config.yaml
hidden_size: 160
experts_per_token: 8
d_shared_expert: 0
router_score: "softmax"
routed_scale: 1.0
balance_bias: false
init_std_router: 0.0151
batch_tokens: 131072
train_tokens: 779700000
Below are experts of layer 12 (counted from 0) of a mixture-of-experts language model. Rows are named router (the router's row for the expert), up (a neuron's input weights, with its number) and show model dimensions 0-159. Each number is 500 + 25 x the weight over its row's rms, rounded and kept within 0 to 999. Numbers have three digits each.
After each expert's rows: a language model's description of what the expert responds to. This comes from a sample of Wikipedia text that the model never trained on.

# expert 62
router:523501466502499491525509509492516488480514522544487491511490503502503477505490483533500487473494545510434466450495467561483513513491479555449516514524461531545545519529471506520508500568463502496487468467509506529487558477520491514470526519492475532501487482505491477480537458489498488472488465476499504517490491477487452520464480536498491478499497532473470507482484504488501486452500491489519545533500486522489480565494520488487471479537467516508488557479487515499493527484535490
up3:491522476518519443568520467545502548513471493505542537464471498505525488481512499459532504459493466538477524499471464517476497497540492501515539511518486467528535536431511526528488475515491518494500504437515483462509467493468527461485499499510475471490505485549506547527513489489493510490502442497506505540501496530459505507506513519504525489482497483469538511507534523518493489524529506505505518496495522511500519449533496488473491480481531539543494488520471509535526508501500518
up4:469482515535500523524482483512491491518533515528495517519513537447507518497470486486493506506510505534521477450502480496521478513514478549519477487483511488489466533482516518504485490553472446479517485504528488515518513508504541498528441513517472474543475499457486452544481455472521493520518517447524488475537460458492491506526519517488507500452501514469457481482483496474494498522469491520463471545523450551523547491495468520504517470500466507520457496507532512515487518521508520
up5:492499467526481472533505525509478477521545571479528480526493488492483475484463444470500502507558484462525510501501480496536461500470519524503482498477488510509519478488535518519454514501494507494485447568489496489474486541529512495502520467502454511521524495493527457543481484509489488518466504503476507503457472474509491493497457485501473512491508497503499492503527470462483473505544495501516478502528499499476516501466545556481523493510515469502514506463532522553514439509550497
up6:488484523482501493491487498448481532497550459543500499466482493488492477489512472536507536494462472533502500493456450525525510484482492535477511527508523488531487510501498464487460476535515517503474506520466504462499482528506466502472496508507530563500488474525486504473573488501528462510477498464519472475514495473502465471465468547462479486501528503485493505541462493516484497500520494502476459517522524473508571506536506515511496486490525491523539463540478541523535486503526514
up7:494518484502484494501490506499529469533525533509516501483510479514531465555498501512493506479499475516484496487496468516509451501498542476464517533505461468528550473482501508533522510501464486512490480486465492493488479498532514512488517565505519501520531503512518468418523475544484453530523480527502468537507479485491510493515493546502465539492528507546518479502476501513483477487483447514469466523469463515446542464496491503504498538467529488500520499487495571492533482509500528
Description: Sections and series numbering. Nouns for numbered parts of legislation or series, such as Section, List, episodes, version and No., plus words like almost, originally and only.

# expert 27
router:483519454549504494458488523474448516537481546486463502503467516510495502521489467486506507443511511516492484508485508507492493505520466479469521540537510481487504501527476497516470488490550506504508485516483518520535512527501506504528502510458484469562510499464477500502546467499481547531518527443484505474470492500483537448527499488472506527492534499505471528515528535506493522534513495526475506500455477544527479475536506510509479464480569502468474497508509529555515527491495499
up1:492536443509514534503483479496498516483464425494497531481480486486535494488457496505522506486500520489484533489469506480511513505519521494490494511496513484481501515509482469504540519486488472455508498515526542515508503505472484495513490449529497514544554476456516511466500508444500490533543512492486493474468524489450491508538540520545505507516493477465509505438530497472482433505549473552497485506487469482497481511489535517494518470485459513490488479480483484528439476508471504
up2:500441442491473467480456516522524505543466502466492496547436494491516478528475495514521447508502488530518478493507473475447476506518503463439498479477524504487468509479429528512483496507512494489508494470466500513527526471501465500553501517453477489489490479500532501500475499524504473495522547485484486521462494473475533502526494512471504537487509480498496483486490525499456502505515511512511482519515557491507521493514500505504534490493539507514483493472517489494438531515493560
up3:464530517512516458479486489505518493484473484516523486534487424496476512542497488506482532481473441493499514448491514518490509537513493463466533568527458471519481477486491543521500512562475492509485510526486506498520515473504538517506475530443534501495507493491503481499499444488520470497475521494532497504495470467489475523517527501448485503497552493507483535519483501482487502510514513485467481467482491507453514465536528488473510480544526458540489499503493535467512471491491499
up4:477516455522485534510476509493468492508495506474483472519501490499510472548509485519517452484502494524473465501511476518452493477519498480465515513498467540459508470489509485496497490465486523517500489439522489476514499532528502536526510470433516495492486505539502507440509479491525522526471506474510478475503455469503539464539545461493504485480502490537516484495480501473495484545457499534461482449474505497453547472510512484513491505516548501467453488487499488554475490479490515
up5:487512511490545549496514480470494494475474523473461494501480472481523480510491507486525488487518531503474494526458467509505479520529488575455507491495521487471526524523478581507480480506510522494499502503528477521499479525530495530497511501576537467505485532509531437505473529478472529543488509493473476474472496523473470490536529512540493543479504478493472534502507534505496476512489491471514510534523513506510519506524500515477528507500519519541445436459500518513488502500512489
Description: Scientific word prefixes. Opening pieces of technical words such as co-, micro-, dis-, dec-, semi-, neuro- in biology and protein text, plus line breaks and table borders.

# expert 57
router:457519492519498502498514517520484519472504491497503496463513512511504493459511473485475526544486523507435479465567481518515517528505477498441520455535500508500496486554505500527487557502489477472498526547539511471501518548512503460446496484533493534482501494556501494461516503475523505514508491504508487509512534501491447512532519462492487467518529509533500517502510483512514500475525511486473522525510474484514494514474498513474484465479493497487463532471452449547499539551483493
up1:532501492492560512502516505471484486487566482494487511490503515499503481501479496521516462498473511494467535533512515483487491485528508520532519499495534494498486497528469454499513513523491516476521497471490510501550436489471525503539507456494490471476463525514521518480454503542455483472501494493527459545472471517461447496479494503473478472553480473486478527495506475482458543505468553467500522486532501483527512483495514524517507467505521497514457514455511476468520443529489493
up2:444438499513489486511468456487497465497505469546492496482484518512488471449485493530506542468510466493510508475492473472500504528518511491499541491495512510509439511534484495509542514519455499470522474491559496467504521510489504501462493521520478510508466492486505507474515522490480510552531489512535530517520480536481479530466503473474546490489506513501468475477448550506511495503470504501526520542562486459494547463473525480481493494487444471510484518508521504497527511498516531
up3:504490506531488483496500494504482536486516553517505515493492465495506498501485537498459477512545547475549456463520500476508486521492532476456481458486500483504537506537444495513537501530522485537492505488495529527535487522500555509505508489520497470502557532506482492535446505522516536516484515485530499484492475512518483487472478463488524501467485458504471476475476489488516506470456476541472500514530530557443525510508493490502507518469472526493476520441514492484535505488466517
up4:520513496522510476523523496502503491513518506532506520515497502452495480524505502494507531507482514482490492512526504522519481466487506486480527448485471519468536487509443501497534500539504473450498577485484475506512487533499496472551543531521494507489512480457492514490553496477504477496532525520507516470487542484470528480541532502521440552494505518493520517484528463499528504447432515483480449507531534482498487506512456492497522508503476513528514467510455519502469518527495544
up5:501544534532493467489470527482500530515461526434559499486520535461505506491472493530489503527468498494501474510495473501516488510487532527485533480488475504531465536513465501511497552468487476454451485486508479484506549492514506492513505477513544501477512498511507528477528512507516512521482543493491496456520538545465509458483510465492510510464539471481513509500527502504526474457492533508468493526514518467502515500545503576508470476523524480493505529526470471506489528502461525
Description: Abstract noun suffixes. Abstract and plural noun endings after of, in or for, such as -ism, -ology, -ics, -ation, activities, politics, education.

# expert 15
router:517557531496525482503486515503476517520474482533495497468544505498499502466509517503465538545467463488471468514524503536464521533495478503522483525505506490499503500480512514477495540521516479507495523547523525522479469491476484483454502505472515507483502534508547487431492504497518468493480481518501508537521516493507494481490523514523523469497491485552513546525522499539517507477539538497436559493499494507478485485502524551469491458489497509480451489537510428518519530525508519
up1:509502523492478508555526479556528513486507472518467557510508504457520529507488478524489507522478484492495504535456488495499534482474502498542513467513523472478502526507513467494483492508541506498492542515470491503496512531497458495499495498470497558462492478479497492529488441521493537524524485490540538483478525532507528480492469468541493525451473503600529496478484474556495479466525491497504497478457498491486498506470501532546509498473521515505490512495503509517487530525490531
up2:471495539534458473526498512512493534512459461450509467509456508498520491495527445522486509474501475477487526494466520508538508495531503497512502542512547516490476532511519459493524491479503486550515523508457495486484484494480464487525475505482547482512536534515527505523496492537502492482509478484521472519504545493499514467538483474510460545498456517536508483496536475526465447465499456507502520505475484491460493490484464485537497507543506497511477422534510523516509501501513487
up3:484477520500540507517485481494489497453460520482530504473469520498524494537542479544502478478450463504512530527503503483503488515490510526510492503469462489496544493453497457463429495510501524458517505496488488515497488477542477511537540476484470536499467517477495519486511478497535501504483435548484475534477506473505498472516504493509506506523467499530496494486480484505488505444557504452467490475535478508500511514476476506500518524491510518516515453495536426473485486479506531
up4:491572516493492484503511486540505519496540469479523489500487520525519465487502462471483465519497497459495494493494511513484456543514499501499456520496492533487475484508492490483485522491482486490536515449529525544523488495520447517443517519469487518500518501500497495472491496450509545520472482561510455517480502495516510501495439502516510497515520500507552525510502540460485441503473514538512552515523512559486515521513446509461496517500513534508481466488540470490516495511501487
up5:536494491508501461496488510496488517476498533504530486497502497523512509526451519501508481513504501440502484500476486504481496521494493480509478505515487514490495515485574499482514538518486468505499509524491515555503518491495500521508458542494547505526515526521523490457480506494562477515479496469497505508496533442462518483530502494515508473508503530460469531469516514539561465526552534481473474496505515449494548477461530550508483529509480522476473495546510538489561486499507535
Description: Object pronouns and nouns. Pronouns and nouns ending a verb or preposition phrase, such as him, them, herself, women, patients, weapons, depression, before a period or comma.

# expert 11
router:467488494470485517513506494493523514475512505537492562521475492458482515509502505477523492465518475447481481476498518470497467503489456469495509524487452538504502514501473460480458475507468494500484490475562504450536498500529513518475522503455519519526454478539488531554508467479504486457504487499506508534457512474476472474449524484494486504470513504487476490443501493467490459537530497501470527514518488552474500556503500461514506468488520519502512521493520545475484507505511507
up4:487485501473561530504471501520481533513496522523489521517488545462505538494479512496520530525522542515493542434528505479524495484487495500492513528485567462502467532537515474563452528546501493504500475564528489466492495480550537513498516458496482494490532514539487499490520493532460511470491507491517504528464514497466491531446535472483483526478472500481491497459529511508512495524537504502510518482512511528479537501514512512524544536497486500487505514502504485493503489498516548
up5:525491490506518541499477477475494487459490439451531521507533458538491484500491493496533513540496509484523494507469481440504508506529508461518527506521485548528488536476491537456474488540488528475501515510484519493505457510485524592494499542482509539495487502550468532498467466526518518506508481528521516476495485491460502525494507496505489525483488479476473498525482515461505528554520459545525490517468530531513473485498509516509530455509455522506483512512498495487485507510506521
up6:473520469462485509462477564493485497506499504525498486522485450512491500502485524475503535530476486477470526487528504517457504506484509527482474517462470523517516504520460499503568505481514519486568518445475510498501507514525511509497454486495526527470516456487500484531498488526540555480468573504494467528487470496485527503511561522519476493497552479504474484492530488502522463493508473506502488506467478509507532465490478484532492481509497491471475514478510526442522497519468503
up7:473530477510452521484484475495503442488452516504509481476487436470512478515517464480505536491554487506476527513499526488535497443474514493507515456541474492455497493541497503494469480479514490490517473499550492515510478558484462480487488537486447489492530492540480482519529491497519488527482501538518511483476498498476485484487472476482450548485448478521477493537532530513489471488501482489488465531511513520506507505523527529487496495477506496477519486517487532507501437456507479
up8:524449520498493541510497542509535485519470512443524472497471489474562503517503506518533497470512503516502520523534505504482540509513522545540475503470473434524525483478503496508508522529428477482523549490501484520520519544495457457466506538503511501528502542483512507497514474475511502528486505443491507494488468511517464506509458481495487513466485527502516496434466483498484488483498489484520486538519469494489514508510466498492524534484513499548532493472477510479518524527536511
Description: Clause connectives and adverbs. Conjunctions, auxiliaries and linking adverbs after a comma or verb in narrative prose, such as but, once, as well as, also, was.

# expert 5
router:478520487538506478477506531518556499503527514496474500513476526543505474490516477499530499455448524500499491535477469498495478489484506459512512514508525501472463509525485494525545506472511541504488504475516524500560499503492495488471505491563543488532552528469458496485540458505508508518521475460517537529500459530516493453537501475508504518550498527512453486515511521473517493500503493452493504521464526503497501519519499512546530496525558457514507495509546488503509465464477496
up2:448500485512504524515514498544485512502479507479540531527484486508529462524458473516483514497486506496464481470485483510495479524480520453535504568494454534482497516501475472491534512518497542523521458516537486500538470465516499475476478537500516499519452514528472511519526492501476514567540470491502482537493460533474474472509472500490499497500468533511523445501528489534502490499540478486460525512531535528493514503492510519508495490516464502475469500520515489495450464538492547
up3:456509508509471506521496501476501489544491486486478480471525522460513479542526533485518516482463523500510508515532508498501529512469509497540549491492503512493512514501489507503573510519499531513514499522521444514552524479524472527507509498463522525534511497462510440481500469518477502514507518461512489483493469547510476515545478495500477481544512481513498470489492500482500501487500501471472480485510521531496532487518548507524468521526551459566484488451505513479416471505518495
up4:491525464541502501482521475534528492495528528502516437532480485486557463475485429545518498501488473518512472523478488527509480488522519449477524467494517567476478561533527523492518521491569527510489459486465505497506499506468509495517491516491507486467472508514509510498509470536515511496481506487484512473520518508460506450488467444464495474484512449490500472518519466507506466509501500508487520545518462501493520459517504519524460504512499499523459515490510491472498498502505520
up5:462492500430492514462505494455538499534480482498474481502508514514522476496510545482529489494496513502507506522491485504525484503529502454486506504508491538453547531528491478465532516467510464482488490473480492509528500508485504543546495469480520517486570475502521523537471485488513505556503487560489476531471514489514514461509477493502499509502492525513459500502486509486490450499468502510489536519475541484463502506543484556479573482506499495525517478514467457493523523490489538
up6:450498500527453518509540521498487539502507491515555528496507484502512442475486516507486455478507501492520523509514484494499447527514473497482478486526448527501521524488483493529497472495481536527501541511548501459486488492496510546517453525447530533503506474510523547470546502505494525528482481505535498517496544549527547489499469496486466479530503510506485479515479507476461514473527459492495476488501508480515540517490507488482534534540520509526571501511516496511496457498512518
Description: Latinate prefixes, structure tokens. Word-initial prefixes like ab, con, sub, pro, neuro in scientific text, plus line breaks and opening parentheses in lists and tables.